Weights of a small mixture-of-experts language model, trained from scratch on English Wikipedia.
Size: width 128, vocabulary 6462.
Training: 680M tokens, 5590 steps.
Below are experts of layer 7 (counted from 0) of a mixture-of-experts language model. Rows are named router (the router's row for the expert) and show model dimensions 0-127. Each number is 200 + 30 x the weight over its row's rms, rounded and kept within 0 to 999.
Before each expert's rows: "comes after" lists some tokens at least twice as common just before its tokens as in all text. This comes from a sample of Wikipedia text that the model never trained on. Tokens count by the router's weight.

# expert 109
comes after: " is", " was", "\n", "==", ",", " as"
router,220,218,173,158,194,211,205,194,231,209,188,190,138,151,243,216,185,196,193,193,171,232,238,162,210,233,157,224,182,162,117,236,185,204,265,195,242,159,251,125,210,222,192,223,194,209,211,198,195,260,214,208,172,241,200,189,238,164,249,210,204,178,174,164,190,242,212,238,208,190,196,165,186,165,181,243,197,225,192,158,174,163,172,240,187,206,141,197,182,156,237,212,190,140,215,185,198,200,167,193,237,209,221,216,203,222,261,224,236,188,148,216,211,147,193,193,216,165,178,240,178,231,197,171,222,194,209,145

# expert 33
comes after: "\n", "==", "See", " See", " ==", "erson"
router,221,227,189,227,198,163,187,192,198,233,201,200,163,204,221,219,230,141,283,196,173,248,162,268,181,182,195,241,214,218,166,135,189,193,151,214,192,184,226,137,254,189,183,235,244,191,191,212,228,227,199,220,185,188,217,222,174,208,193,204,241,245,164,169,213,235,251,201,224,177,216,238,196,232,149,206,240,194,166,214,192,168,180,207,133,228,178,177,176,202,252,186,196,167,220,183,187,183,248,153,223,205,215,228,198,246,242,241,155,190,165,213,216,257,168,193,196,208,162,208,181,219,171,236,199,227,150,226

# expert 107
comes after: " with", " a", " in", " and", " for", " is"
router,198,199,204,182,199,210,191,229,176,202,176,124,189,161,140,186,163,180,195,177,190,197,188,186,228,208,175,216,203,188,220,206,134,222,222,167,230,179,191,168,170,200,251,228,200,177,196,152,193,197,193,187,221,128,207,171,191,180,236,172,221,229,185,200,194,253,143,218,274,212,194,196,182,222,185,205,230,200,165,205,202,186,238,195,132,214,193,185,241,254,204,207,242,147,179,150,170,196,124,162,156,250,171,181,225,169,223,190,191,244,221,170,165,223,236,211,221,181,165,234,168,178,193,186,245,185,232,135

# expert 46
comes after: " ", "==", " Candidate", " Party", " %", "==="
router,186,179,208,242,217,215,184,191,210,166,225,181,236,180,215,231,216,176,217,193,193,236,160,143,209,190,170,198,178,167,149,195,185,226,239,269,246,213,227,158,208,214,279,171,181,206,176,216,163,230,223,193,203,201,222,212,200,240,183,198,197,254,224,247,180,196,187,196,197,186,194,230,284,205,220,177,192,219,191,147,249,199,200,186,233,203,237,211,242,240,174,187,234,146,184,182,250,162,236,190,168,264,208,213,195,157,212,176,193,226,153,164,206,195,160,176,212,188,219,225,202,194,240,281,178,201,189,277

# expert 28
comes after: " C", " c", " V", " T", "C", " v"
router,216,178,225,154,174,194,217,190,234,226,205,221,233,163,196,197,153,208,164,171,163,175,147,227,159,224,162,231,186,233,205,202,211,219,188,150,204,231,233,232,172,229,250,159,177,235,220,178,127,200,192,197,167,193,200,159,178,219,250,137,187,173,242,262,204,174,201,206,195,193,202,222,250,205,204,225,192,197,213,231,191,177,239,208,261,164,291,206,172,186,241,224,180,199,210,179,188,218,224,132,215,203,158,219,190,188,260,233,203,220,174,267,174,223,240,218,197,157,182,215,209,195,174,231,170,193,233,194

# expert 24
comes after: " the", " a", "″", " first", " as", " an"
router,229,231,238,225,182,201,225,173,277,160,206,200,213,202,169,135,161,136,177,252,171,219,210,231,182,213,160,166,173,234,165,226,223,237,238,150,156,192,186,167,137,210,136,240,199,208,206,266,211,169,213,202,195,205,207,216,221,211,151,182,192,265,168,143,220,184,197,254,222,187,197,232,197,203,181,239,165,186,184,168,210,201,195,178,211,195,152,218,213,185,190,245,206,211,186,175,185,190,161,169,222,160,187,181,231,228,167,228,233,163,200,221,169,212,210,220,193,214,212,185,175,174,199,155,181,204,269,150

# expert 3
comes after: " /", " (", "′", "°", "″", "N"
router,197,214,169,210,186,175,202,230,167,222,220,201,206,164,258,157,145,191,195,213,208,174,209,187,165,215,168,176,175,245,174,210,214,225,160,204,231,189,200,139,228,233,224,181,205,194,228,206,234,136,198,152,218,216,156,163,224,215,177,214,244,172,258,137,210,181,250,209,203,212,177,210,187,133,211,246,184,219,227,184,212,205,274,203,177,224,210,169,155,239,225,230,187,153,140,247,233,229,213,194,242,197,207,192,220,188,195,266,231,237,206,175,193,171,224,176,136,214,222,186,215,226,180,205,173,146,241,194

# expert 88
comes after: " |", " 0", " X", " 1", " with", " for"
router,194,167,228,146,183,197,267,199,220,184,192,212,237,200,191,221,221,207,145,184,239,164,239,196,168,198,215,179,234,253,187,206,183,224,214,230,147,219,179,162,212,186,206,199,191,144,217,190,214,166,201,219,197,233,209,181,227,163,206,172,155,221,233,163,185,199,145,239,231,258,203,237,236,212,239,137,208,240,150,227,221,227,154,228,179,254,217,197,259,142,193,148,234,157,219,214,154,186,210,201,200,219,177,238,169,178,265,230,177,174,217,182,204,228,183,211,174,223,191,188,184,213,195,186,259,175,150,175

# expert 79
comes after: ".", " his", " a", " first", "'s", " was"
router,181,229,211,182,178,220,234,242,249,133,207,216,204,227,180,143,188,199,141,179,223,198,205,193,194,202,214,246,206,186,215,209,169,211,188,190,173,161,196,239,233,237,149,213,166,259,169,232,227,254,198,220,185,232,210,185,180,159,112,232,199,208,220,190,147,210,186,201,183,197,183,211,231,164,199,243,223,218,171,221,175,248,218,253,176,181,190,225,181,232,171,193,197,235,205,209,146,190,225,156,220,204,188,216,183,167,190,214,236,137,200,161,135,180,199,193,151,183,122,251,211,185,220,210,170,234,187,165

# expert 89
comes after: ".", ":", ",", " 0", " (", " 1"
router,220,180,177,170,158,210,280,197,234,235,164,195,189,256,243,214,217,195,207,176,205,184,186,193,210,144,176,165,169,216,208,205,209,151,172,181,219,163,117,228,290,224,185,257,213,174,211,209,216,209,158,200,208,203,172,192,198,155,244,234,214,216,274,192,195,176,143,200,214,171,218,182,196,162,187,201,221,194,123,184,175,193,181,187,213,232,220,187,249,243,167,233,213,228,177,203,158,215,200,208,157,201,208,194,224,207,173,139,182,244,234,202,220,250,184,214,223,222,256,203,189,195,233,188,209,207,170,215

# expert 120
comes after: " |", ";", " for", " of", " with", " and"
router,229,249,181,261,175,262,226,209,233,193,233,189,221,159,219,221,169,169,229,182,184,204,156,195,189,245,175,177,204,178,172,240,180,194,222,222,213,193,190,240,223,187,222,168,188,224,263,208,205,231,170,156,166,222,184,164,238,203,228,212,233,207,222,162,148,202,237,197,207,191,211,194,194,173,179,259,260,208,173,252,242,181,200,220,201,205,204,233,139,160,162,184,240,167,154,156,189,169,135,219,197,210,197,179,240,255,232,173,176,228,164,164,191,197,166,206,174,221,195,177,235,174,166,221,246,195,136,219

# expert 115
comes after: " the", " The", "The", " this", " This", " stat"
router,186,184,209,166,180,164,191,173,281,141,197,210,194,238,221,163,209,135,224,225,225,168,186,226,210,177,194,176,183,209,207,177,188,196,187,182,173,202,235,187,153,181,193,192,197,151,160,234,252,138,201,178,188,217,245,214,183,252,149,203,171,253,196,158,221,196,207,197,172,217,202,151,239,184,193,197,164,215,163,220,210,223,185,191,186,178,152,232,212,247,192,243,181,285,238,249,228,186,227,196,221,179,191,181,194,231,162,236,236,172,179,269,219,232,228,170,205,182,181,211,192,186,240,238,176,204,246,154

# expert 51
comes after: " |", "\n", ")", "|---|---|---|---", "|---|---|---|---|---|---|", "|---|---|---|---|"
router,170,196,222,229,170,206,159,174,172,166,197,240,213,209,246,224,238,213,214,227,219,199,147,260,201,170,198,172,179,203,173,227,208,224,160,231,219,172,142,197,165,169,151,215,241,163,203,197,230,232,202,188,170,217,182,183,224,176,219,227,190,208,169,138,168,243,219,228,219,179,233,186,235,256,209,212,165,218,254,192,224,141,222,243,210,176,220,189,206,138,195,174,262,141,151,189,182,192,253,240,203,200,164,171,143,232,240,178,203,199,164,158,200,200,216,174,195,210,199,165,211,185,232,213,154,217,197,261

# expert 122
comes after: " ", "%", ")", " —", " 0", " JPL"
router,192,208,175,272,218,225,215,217,225,214,141,240,247,214,220,209,167,168,192,179,191,205,220,168,211,191,202,190,194,198,193,198,166,195,241,219,167,196,232,197,172,202,173,162,247,211,186,206,176,210,158,224,198,171,191,205,174,158,223,164,244,205,179,162,168,191,207,277,183,169,228,199,231,133,228,164,182,216,198,173,166,245,173,200,225,219,188,237,201,188,222,130,209,207,289,149,227,133,262,185,226,221,178,219,201,235,252,190,253,222,151,237,223,186,230,222,198,207,172,174,232,218,202,189,161,201,235,219

# expert 26
comes after: "–", ".", ",", "/", " $", "6"
router,175,170,194,280,151,217,195,243,154,158,186,195,187,196,157,172,224,203,187,220,185,232,173,201,158,212,246,216,141,211,142,152,168,166,275,184,227,199,149,197,195,231,213,186,197,204,141,215,138,212,181,193,191,216,201,221,195,241,196,213,193,216,206,162,208,197,262,178,182,218,227,141,194,202,196,186,169,200,192,212,198,154,146,142,160,179,172,231,188,187,188,188,195,146,176,176,165,228,170,185,177,222,194,168,248,180,156,172,223,296,219,218,209,182,188,211,168,165,227,204,227,204,207,216,211,209,209,199

# expert 0
comes after: ".", "\n", "==", " =", " ==", "==="
router,195,218,207,245,227,264,173,175,220,165,179,196,206,228,231,230,134,144,163,174,157,230,263,216,182,203,244,172,143,203,185,195,194,219,204,205,213,208,177,185,160,213,202,207,215,253,190,162,209,232,209,222,154,182,184,199,186,210,220,199,225,245,175,165,205,184,187,258,219,152,210,211,254,195,169,190,178,211,181,179,204,229,235,194,172,217,174,139,178,216,161,194,218,176,175,150,160,186,210,235,174,175,242,192,185,158,243,247,206,228,145,230,204,212,277,167,227,168,178,204,198,113,202,190,184,221,223,214

# expert 22
comes after: "-", " •", " Species", " Preceded", " Binomial", " by"
router,167,206,208,200,178,169,162,168,226,164,236,173,216,203,233,224,226,200,225,171,233,189,206,165,168,196,194,198,227,216,191,198,243,221,196,178,194,230,201,186,203,179,134,202,210,210,200,208,192,221,215,221,207,231,165,150,143,172,201,199,258,148,224,178,228,185,263,172,203,242,118,236,216,207,215,229,261,203,203,165,189,208,187,175,165,191,197,253,242,185,198,155,149,188,183,243,239,220,180,265,201,214,254,128,217,185,147,159,215,250,208,225,181,188,187,174,216,159,231,199,187,204,157,216,253,194,246,179

# expert 81
comes after: " |", "|", ";", " and", " with", "–"
router,227,211,172,149,217,195,190,246,268,208,272,180,171,196,189,201,155,174,198,167,233,165,197,187,192,251,205,198,196,245,207,186,154,187,254,219,191,178,210,204,203,173,183,227,217,188,207,229,183,180,198,153,234,162,201,268,183,231,211,156,163,219,230,234,191,176,190,160,225,226,213,163,157,205,235,226,264,224,207,239,193,158,188,176,204,235,160,227,226,235,245,228,179,173,223,253,191,213,161,170,184,220,194,217,221,208,155,194,150,189,229,193,169,188,132,163,203,208,211,211,178,180,193,284,207,180,153,169

# expert 108
comes after: " in", ",", "|", "–", " 18", "19"
router,256,207,233,256,148,218,166,214,175,184,168,209,160,173,244,209,175,174,248,224,210,268,146,191,228,192,218,197,225,197,234,199,201,148,185,238,217,213,186,175,193,247,181,234,220,238,193,245,187,186,196,157,238,217,220,179,220,219,226,206,248,205,111,229,226,182,225,235,216,163,225,163,152,207,194,205,175,183,208,169,194,208,175,187,195,147,171,224,178,177,201,211,232,192,200,171,229,168,206,217,222,184,255,140,203,103,175,192,210,229,171,226,212,220,231,228,221,228,182,207,199,166,180,242,175,181,204,153

# expert 45
comes after: " was", " It", " is", " it", " which", " he"
router,216,254,143,231,178,186,181,187,171,166,209,218,191,169,198,201,245,160,266,264,189,201,183,176,270,222,178,245,189,208,160,198,173,195,220,200,191,193,127,170,212,179,184,149,219,201,235,236,235,203,218,204,229,210,197,213,180,159,211,181,218,188,243,221,246,241,232,211,245,196,232,254,215,161,202,187,233,193,271,212,153,232,196,174,161,191,165,234,261,216,202,140,187,265,190,189,204,193,221,174,221,161,192,149,139,216,208,218,204,221,159,196,190,206,236,241,199,183,210,215,240,187,180,203,189,208,230,212

# expert 61
comes after: " |", " the", " (", " P", " A", "|"
router,203,238,240,207,216,204,247,173,221,187,201,228,108,219,174,168,159,200,162,216,199,174,199,213,217,207,149,263,178,228,219,200,205,229,155,266,260,191,202,144,205,166,204,172,183,213,200,200,216,204,179,225,169,207,245,181,197,212,231,165,182,243,182,201,173,220,185,169,218,220,194,224,217,143,147,208,212,245,177,195,199,175,178,217,201,213,207,146,172,199,175,226,167,199,220,245,154,178,258,225,222,200,173,211,226,205,208,227,222,174,231,210,267,154,253,216,142,165,223,192,178,239,192,196,248,174,172,145

# expert 30
comes after: " (", " \"", " the", "-", ":", " of"
router,182,224,224,173,275,204,189,224,171,203,207,229,164,180,159,177,224,193,173,198,170,157,183,188,227,225,178,189,228,222,202,151,152,186,236,258,232,186,194,145,200,157,148,208,150,233,195,195,234,219,152,166,214,216,199,178,236,167,224,163,189,172,144,210,235,246,154,140,194,195,188,209,219,226,206,158,222,180,147,217,196,198,176,204,182,234,145,174,172,164,191,236,134,193,140,228,175,221,191,244,224,195,227,199,230,217,194,194,185,193,228,184,211,179,206,188,236,150,173,219,170,207,188,174,168,279,211,175

# expert 59
comes after: ")", " ", "%", "3", " 0", "1"
router,208,204,186,196,282,253,169,172,227,227,196,185,199,210,261,192,222,200,200,191,173,211,220,163,264,183,212,149,204,226,190,183,131,206,207,202,193,207,193,206,172,203,201,185,258,129,209,182,200,146,178,251,151,137,191,220,191,204,190,179,272,181,218,170,198,181,194,165,163,221,221,210,203,194,192,209,209,149,211,180,206,180,214,183,214,238,215,222,164,235,209,187,219,173,164,166,176,210,181,231,193,146,185,150,123,226,231,228,212,176,183,175,223,172,292,236,173,191,216,164,198,225,236,214,212,168,206,207

# expert 1
comes after: " |", " 100", " an", "″", " n", " are"
router,188,168,215,168,196,254,199,148,226,243,243,248,256,162,219,195,201,197,162,244,195,194,188,201,185,205,238,264,248,176,146,193,225,205,187,191,198,189,225,185,198,193,246,184,190,237,210,139,217,214,193,141,220,124,213,194,243,202,267,203,214,195,222,203,235,191,196,161,207,217,214,215,204,213,205,192,179,220,198,189,198,237,193,139,194,263,189,158,193,211,178,199,184,239,162,141,183,152,183,212,237,187,166,195,180,229,154,165,199,263,252,148,197,187,237,155,188,216,173,210,201,195,233,186,197,226,259,201

# expert 101
comes after: ".", "\n", " in", "In", " In", " January"
router,142,200,249,222,263,198,192,226,175,160,167,157,166,183,167,232,186,157,205,202,191,212,217,165,167,201,236,173,187,183,219,187,255,228,209,165,164,195,210,177,208,196,150,269,212,206,208,171,217,226,181,175,221,202,208,250,224,229,215,194,250,237,228,269,204,178,230,179,179,208,226,235,145,141,171,231,225,163,171,237,178,214,244,162,224,226,191,244,146,199,236,213,174,182,186,185,214,173,252,161,183,209,185,148,205,208,210,202,166,175,162,233,246,233,151,200,189,179,172,207,166,202,171,235,183,238,173,220

# expert 96
comes after: "-", " of", ":", " in", " (", " B"
router,203,202,176,208,246,237,238,225,175,202,170,164,179,186,190,207,165,222,166,272,182,171,177,155,239,214,245,203,219,234,257,197,223,208,139,241,194,131,225,167,208,153,227,256,194,227,187,199,192,259,221,192,203,132,156,184,235,202,186,207,180,218,207,230,241,170,143,237,195,202,205,217,203,240,173,164,193,242,231,200,246,250,218,212,190,168,166,198,139,180,226,211,197,202,209,231,181,254,205,158,215,204,253,232,238,177,196,217,181,222,203,206,215,158,184,235,168,170,212,207,182,209,183,152,173,217,198,151

# expert 126
comes after: " |", " (", ";", ":", "|", " on"
router,241,210,234,177,210,213,244,212,197,268,192,178,239,130,214,232,165,221,192,227,197,183,235,197,167,227,177,211,207,156,217,145,176,244,217,200,192,191,175,158,253,134,233,223,187,228,192,217,191,221,203,210,156,246,192,200,179,231,147,189,194,123,153,157,207,174,245,181,256,180,236,227,208,171,218,218,221,225,230,196,236,172,196,222,177,223,236,228,223,235,177,214,188,232,200,246,217,170,185,138,250,201,190,190,197,179,242,168,159,213,216,186,195,188,150,150,191,209,197,199,202,174,196,254,201,261,211,208

# expert 103
comes after: " on", "\n", "ed", " released", "ing", " appeared"
router,202,182,172,149,315,149,177,212,197,234,172,177,170,206,160,173,129,237,183,139,237,176,219,192,188,210,230,218,170,226,232,231,231,223,183,181,180,237,189,187,221,166,227,161,200,193,229,254,236,209,191,216,182,196,205,196,175,214,218,168,247,215,235,211,163,185,191,179,229,205,230,216,214,213,197,202,186,209,187,200,233,237,202,244,201,223,211,154,180,230,177,169,171,199,233,202,251,166,249,228,168,226,216,154,209,219,149,208,217,153,164,133,194,230,191,195,186,261,238,230,225,205,250,159,188,214,192,206

# expert 97
comes after: " to", ",", " as", " also", " and", " there"
router,220,241,160,207,154,193,213,228,217,160,238,219,218,230,218,175,269,167,235,212,198,136,246,151,208,220,205,134,160,199,237,238,197,162,185,157,205,250,194,200,216,172,167,236,195,194,258,172,159,148,219,160,208,176,192,225,224,182,223,198,210,184,184,192,184,154,226,198,195,172,178,195,183,192,190,199,224,165,214,188,201,233,213,218,155,221,252,167,183,220,204,187,199,194,187,179,233,189,191,203,183,195,242,232,230,204,150,238,179,169,152,235,137,161,205,242,185,260,233,142,227,262,214,202,251,188,221,199

# expert 118
comes after: " H", " R", " D", " M", " W", " S"
router,197,167,177,213,188,237,238,203,195,239,201,189,194,226,166,193,189,240,219,174,219,129,205,182,220,216,219,218,129,191,176,216,215,176,152,213,200,216,138,230,216,197,192,178,214,225,159,196,202,224,219,192,187,208,188,129,185,149,209,226,177,190,208,238,136,229,138,190,225,186,178,200,218,218,203,189,214,183,192,192,169,181,175,232,248,197,216,152,177,161,232,215,175,232,222,224,220,225,205,193,161,173,174,224,122,189,240,286,161,216,203,266,136,201,182,271,186,216,204,207,186,157,179,176,205,236,173,229

# expert 73
comes after: "-", "_{", "'", "+", "1", " O"
router,219,202,201,175,197,148,197,209,138,236,167,165,173,192,178,275,150,245,188,214,168,158,196,202,217,204,212,190,229,175,218,182,215,153,162,194,215,236,159,160,239,194,221,251,215,135,196,188,188,216,178,196,186,189,202,201,227,237,165,224,177,221,205,264,204,186,192,174,201,223,209,167,185,183,207,162,168,176,202,173,199,213,233,200,150,172,207,143,155,177,212,192,175,224,150,186,158,219,157,146,182,228,157,244,219,186,177,200,223,200,255,153,196,191,169,190,201,216,158,214,269,198,220,128,163,178,193,252

# expert 25
comes after: " |", ":", " $", " a", "°", " +"
router,183,167,165,215,242,207,270,170,195,217,197,142,153,182,174,178,166,154,166,213,257,159,195,192,180,190,211,187,215,186,174,217,160,210,256,221,144,201,246,147,206,173,235,183,256,205,169,185,201,172,199,197,228,215,249,203,196,190,206,177,160,189,216,204,224,214,223,239,177,223,233,208,170,185,183,244,229,224,191,156,227,201,161,221,173,257,250,239,182,163,216,172,181,232,179,236,146,226,191,232,232,193,164,200,207,185,257,147,166,232,216,159,181,236,170,180,207,185,237,220,194,166,213,161,157,238,183,239

# expert 50
comes after: " |", ")", ".", "\"", " information", " Animalia"
router,151,210,220,167,210,182,249,148,167,198,187,213,224,167,207,211,196,218,240,221,217,228,176,243,229,225,186,194,136,219,227,185,207,248,188,152,209,224,214,207,199,200,176,196,179,196,214,151,252,236,140,251,195,154,161,253,187,219,176,185,260,269,234,170,169,209,256,207,264,168,220,230,213,178,136,186,170,220,203,164,166,206,213,175,146,198,211,152,137,210,175,215,204,212,221,151,196,163,234,200,204,194,176,167,186,192,231,200,203,239,200,217,225,227,232,172,223,192,214,181,189,213,169,184,194,258,212,236

# expert 83
comes after: " a", " the", " an", " its", " and", " most"
router,230,235,215,262,162,196,277,158,208,227,217,153,175,215,193,155,229,149,237,151,204,185,214,229,241,164,238,188,191,249,188,181,193,196,209,185,215,168,206,104,199,204,176,187,179,153,237,197,153,184,175,175,244,202,180,173,197,201,178,215,269,178,196,176,190,227,191,194,207,225,205,166,206,205,202,205,122,144,174,229,179,149,169,191,212,194,144,202,194,165,222,180,252,187,185,174,214,209,170,199,173,223,244,200,199,176,183,184,208,193,137,218,156,225,249,190,183,189,173,216,184,176,172,212,231,236,182,166

# expert 124
comes after: "\n", "-", "\n ", " States", " ago", " name"
router,151,247,198,170,233,181,236,200,173,189,181,159,220,180,223,251,175,241,240,253,218,168,201,196,258,174,165,211,220,172,187,222,208,185,212,166,181,225,173,161,238,117,158,227,190,141,219,235,230,160,187,182,204,172,169,202,226,248,171,223,227,259,218,203,188,228,252,169,244,221,157,185,237,197,166,225,200,228,232,193,154,198,236,244,169,205,201,182,225,191,212,200,200,209,176,218,246,164,224,211,211,230,194,142,190,205,176,140,216,148,211,191,213,233,169,270,224,197,195,237,174,239,204,211,202,194,218,209

# expert 6
comes after: " of", ".", " in", " on", " and", " to"
router,150,219,174,152,240,205,222,206,206,187,205,163,197,218,221,159,209,203,218,174,221,221,195,219,237,188,215,180,222,190,207,156,165,193,188,151,212,218,225,223,201,184,229,179,196,122,213,199,222,162,223,213,242,234,210,204,241,224,182,210,258,233,187,195,270,216,212,161,249,215,180,193,248,160,218,190,232,201,144,146,226,199,167,212,188,163,106,180,198,162,201,190,165,208,234,259,227,204,170,134,180,235,219,228,204,260,231,217,213,240,176,199,154,244,236,196,221,216,207,166,243,215,222,198,167,178,177,184

# expert 4
comes after: ",", "–", " 18", "°", "Personal", " in"
router,179,211,193,236,155,215,177,220,145,152,235,215,214,230,204,180,180,177,219,229,219,207,176,192,175,185,227,207,193,172,177,224,216,186,218,236,162,186,153,214,155,192,182,190,235,157,172,167,228,155,194,168,199,182,155,204,225,200,219,205,218,214,215,126,230,172,243,194,195,162,216,170,245,201,199,179,201,250,169,219,151,188,242,215,187,177,192,219,239,170,178,166,188,159,153,156,243,174,206,170,194,185,247,189,222,161,133,127,243,193,191,242,226,168,255,203,253,206,220,252,177,149,176,157,239,197,205,222

# expert 86
comes after: " |", ".", " (", ":", " $", ";"
router,178,191,214,202,199,199,229,263,193,215,223,199,181,184,236,237,166,242,221,241,212,207,194,183,201,205,268,213,220,147,163,229,230,245,219,191,225,182,175,206,230,254,188,250,184,246,135,217,129,193,196,149,119,188,192,191,177,178,197,232,184,163,186,250,279,177,236,147,196,212,211,193,233,140,176,209,196,240,154,217,184,165,197,197,185,197,183,179,236,200,196,256,216,171,161,217,232,183,179,177,173,179,226,200,193,225,204,159,171,214,174,189,153,235,172,185,191,223,241,193,203,152,210,208,222,159,188,198

# expert 16
comes after: " |", ";", ".", "/", " con", " N"
router,250,214,217,177,164,193,188,209,187,180,250,206,232,230,206,203,222,159,216,173,233,159,205,184,190,190,215,151,222,178,205,233,235,194,230,206,204,284,173,204,164,262,194,133,215,262,139,195,186,220,223,165,227,179,213,194,240,218,156,214,172,148,247,169,164,190,184,197,140,198,209,251,190,138,215,190,217,230,232,216,234,188,266,179,194,181,161,220,162,158,241,179,159,184,197,191,208,185,170,187,152,195,149,237,203,187,168,208,228,158,215,176,205,192,182,237,187,137,170,207,196,204,199,221,189,237,207,178

# expert 54
comes after: " a", " the", "-", " un", " and", " f"
router,215,218,203,183,199,188,169,169,153,162,200,212,233,167,183,196,207,186,164,199,181,206,224,230,219,167,193,181,210,204,239,197,220,221,218,198,210,162,191,162,172,237,198,181,164,224,182,176,207,193,126,197,232,158,240,180,227,138,239,216,220,185,230,246,170,190,165,199,216,183,211,158,232,229,196,233,206,244,165,189,252,196,170,252,162,217,141,209,138,198,180,213,236,213,241,165,148,216,145,150,221,245,243,242,159,256,237,222,206,208,168,183,171,199,206,262,238,170,224,196,208,220,189,189,139,174,154,218

# expert 102
comes after: " the", " his", "'s", " a", " their", " The"
router,229,232,206,215,164,188,238,201,192,166,227,205,211,254,206,98,203,172,189,186,203,204,180,210,205,213,259,134,200,228,208,201,247,193,196,208,170,192,192,139,177,143,195,230,179,178,145,211,148,215,159,215,217,206,262,145,216,254,138,226,205,248,228,175,201,203,206,223,212,179,208,179,187,200,195,151,218,198,215,158,178,190,244,224,240,200,144,202,201,201,150,225,192,226,184,216,198,196,217,206,208,230,230,166,186,180,164,213,214,204,205,186,110,214,242,185,152,199,164,206,174,191,200,238,227,248,234,207

# expert 31
comes after: ",", ".", " He", " he", " where", " and"
router,210,234,183,229,218,223,153,245,194,174,248,211,188,240,238,186,247,218,235,221,145,186,205,179,262,237,200,183,200,233,212,200,164,252,219,187,153,146,219,207,243,246,199,256,211,220,242,165,180,195,190,255,235,195,164,238,171,202,184,198,196,192,196,221,138,237,259,182,218,196,200,196,176,153,186,187,167,190,212,242,159,179,234,225,161,201,238,228,227,212,209,207,192,285,223,160,178,189,174,237,182,204,206,180,155,216,181,214,180,193,197,197,215,190,180,268,172,222,149,204,235,183,221,218,136,187,199,176

# expert 78
comes after: " of", " in", " at", " to", " for", " by"
router,166,233,190,211,303,222,157,191,196,130,183,125,172,197,207,115,195,200,242,176,163,221,243,212,217,172,175,233,210,187,186,194,208,205,169,150,236,207,211,160,203,208,220,196,183,155,196,191,201,200,206,187,212,198,214,220,237,218,161,207,258,275,169,200,237,221,145,183,194,238,187,148,168,161,227,209,207,170,210,219,197,217,174,222,224,167,172,167,208,224,187,230,215,208,218,220,207,202,198,214,227,236,202,155,205,224,202,268,160,239,185,237,203,190,242,191,228,235,248,216,257,199,192,212,218,171,200,183

# expert 44
comes after: " the", " Women", " of", " The", "'s", " his"
router,251,228,178,263,216,204,270,202,199,251,236,167,172,180,203,153,185,200,178,153,176,215,193,231,229,163,170,197,211,187,165,203,167,183,205,202,212,223,182,178,206,225,232,218,184,155,231,210,183,192,184,178,195,205,232,196,207,193,104,275,224,241,194,196,190,230,198,197,190,255,187,167,171,202,192,223,152,212,213,252,189,166,136,180,175,185,183,135,191,178,180,207,250,240,250,203,250,231,178,251,205,209,193,169,220,211,224,177,187,153,206,235,243,218,229,211,152,225,221,230,213,150,211,237,182,198,197,166

# expert 53
comes after: " the", "-", " The", " (", " \"", "'s"
router,162,134,213,190,256,230,249,180,206,216,187,164,161,175,186,204,185,227,167,242,147,220,208,204,172,223,212,206,232,197,154,202,232,269,226,231,181,184,140,201,213,213,160,160,196,200,204,222,252,174,231,200,192,164,188,185,187,227,190,211,198,178,192,194,259,212,217,186,247,203,159,207,214,203,197,170,237,238,221,151,265,175,164,228,184,215,203,219,192,204,178,228,216,165,146,210,199,197,189,218,199,259,241,261,228,187,213,202,111,242,217,158,236,185,178,211,185,213,191,172,172,212,228,182,122,175,199,182

# expert 114
comes after: ":", "-", " of", " and", " b", " P"
router,201,202,185,197,232,156,184,216,157,243,207,197,194,247,212,214,164,221,139,184,253,211,180,200,225,173,280,199,215,173,227,212,207,184,153,233,164,222,194,209,205,192,253,226,162,223,223,217,171,242,240,173,215,240,219,175,217,185,186,220,205,186,202,172,231,228,162,219,223,191,153,210,193,205,120,151,211,235,172,215,166,149,177,202,183,184,232,203,126,247,199,248,228,208,149,214,266,180,194,234,173,176,228,210,170,264,237,212,186,260,183,184,209,233,192,226,219,171,242,239,190,181,194,189,216,205,200,173

# expert 2
comes after: " \"", "-", ":", " and", " of", " by"
router,147,176,195,210,240,152,169,165,223,196,174,194,153,218,138,202,185,173,168,230,229,208,195,194,201,210,182,217,196,183,186,169,187,218,146,233,204,205,170,208,214,153,185,248,240,206,220,195,261,243,182,155,181,190,220,174,220,190,250,155,145,195,186,205,188,221,178,166,240,170,154,224,181,168,163,184,222,194,153,223,222,226,180,196,149,200,182,170,212,237,202,198,196,220,154,201,130,264,220,164,218,183,231,220,160,147,253,181,166,246,165,190,177,194,201,206,146,215,206,227,188,199,197,206,177,242,240,127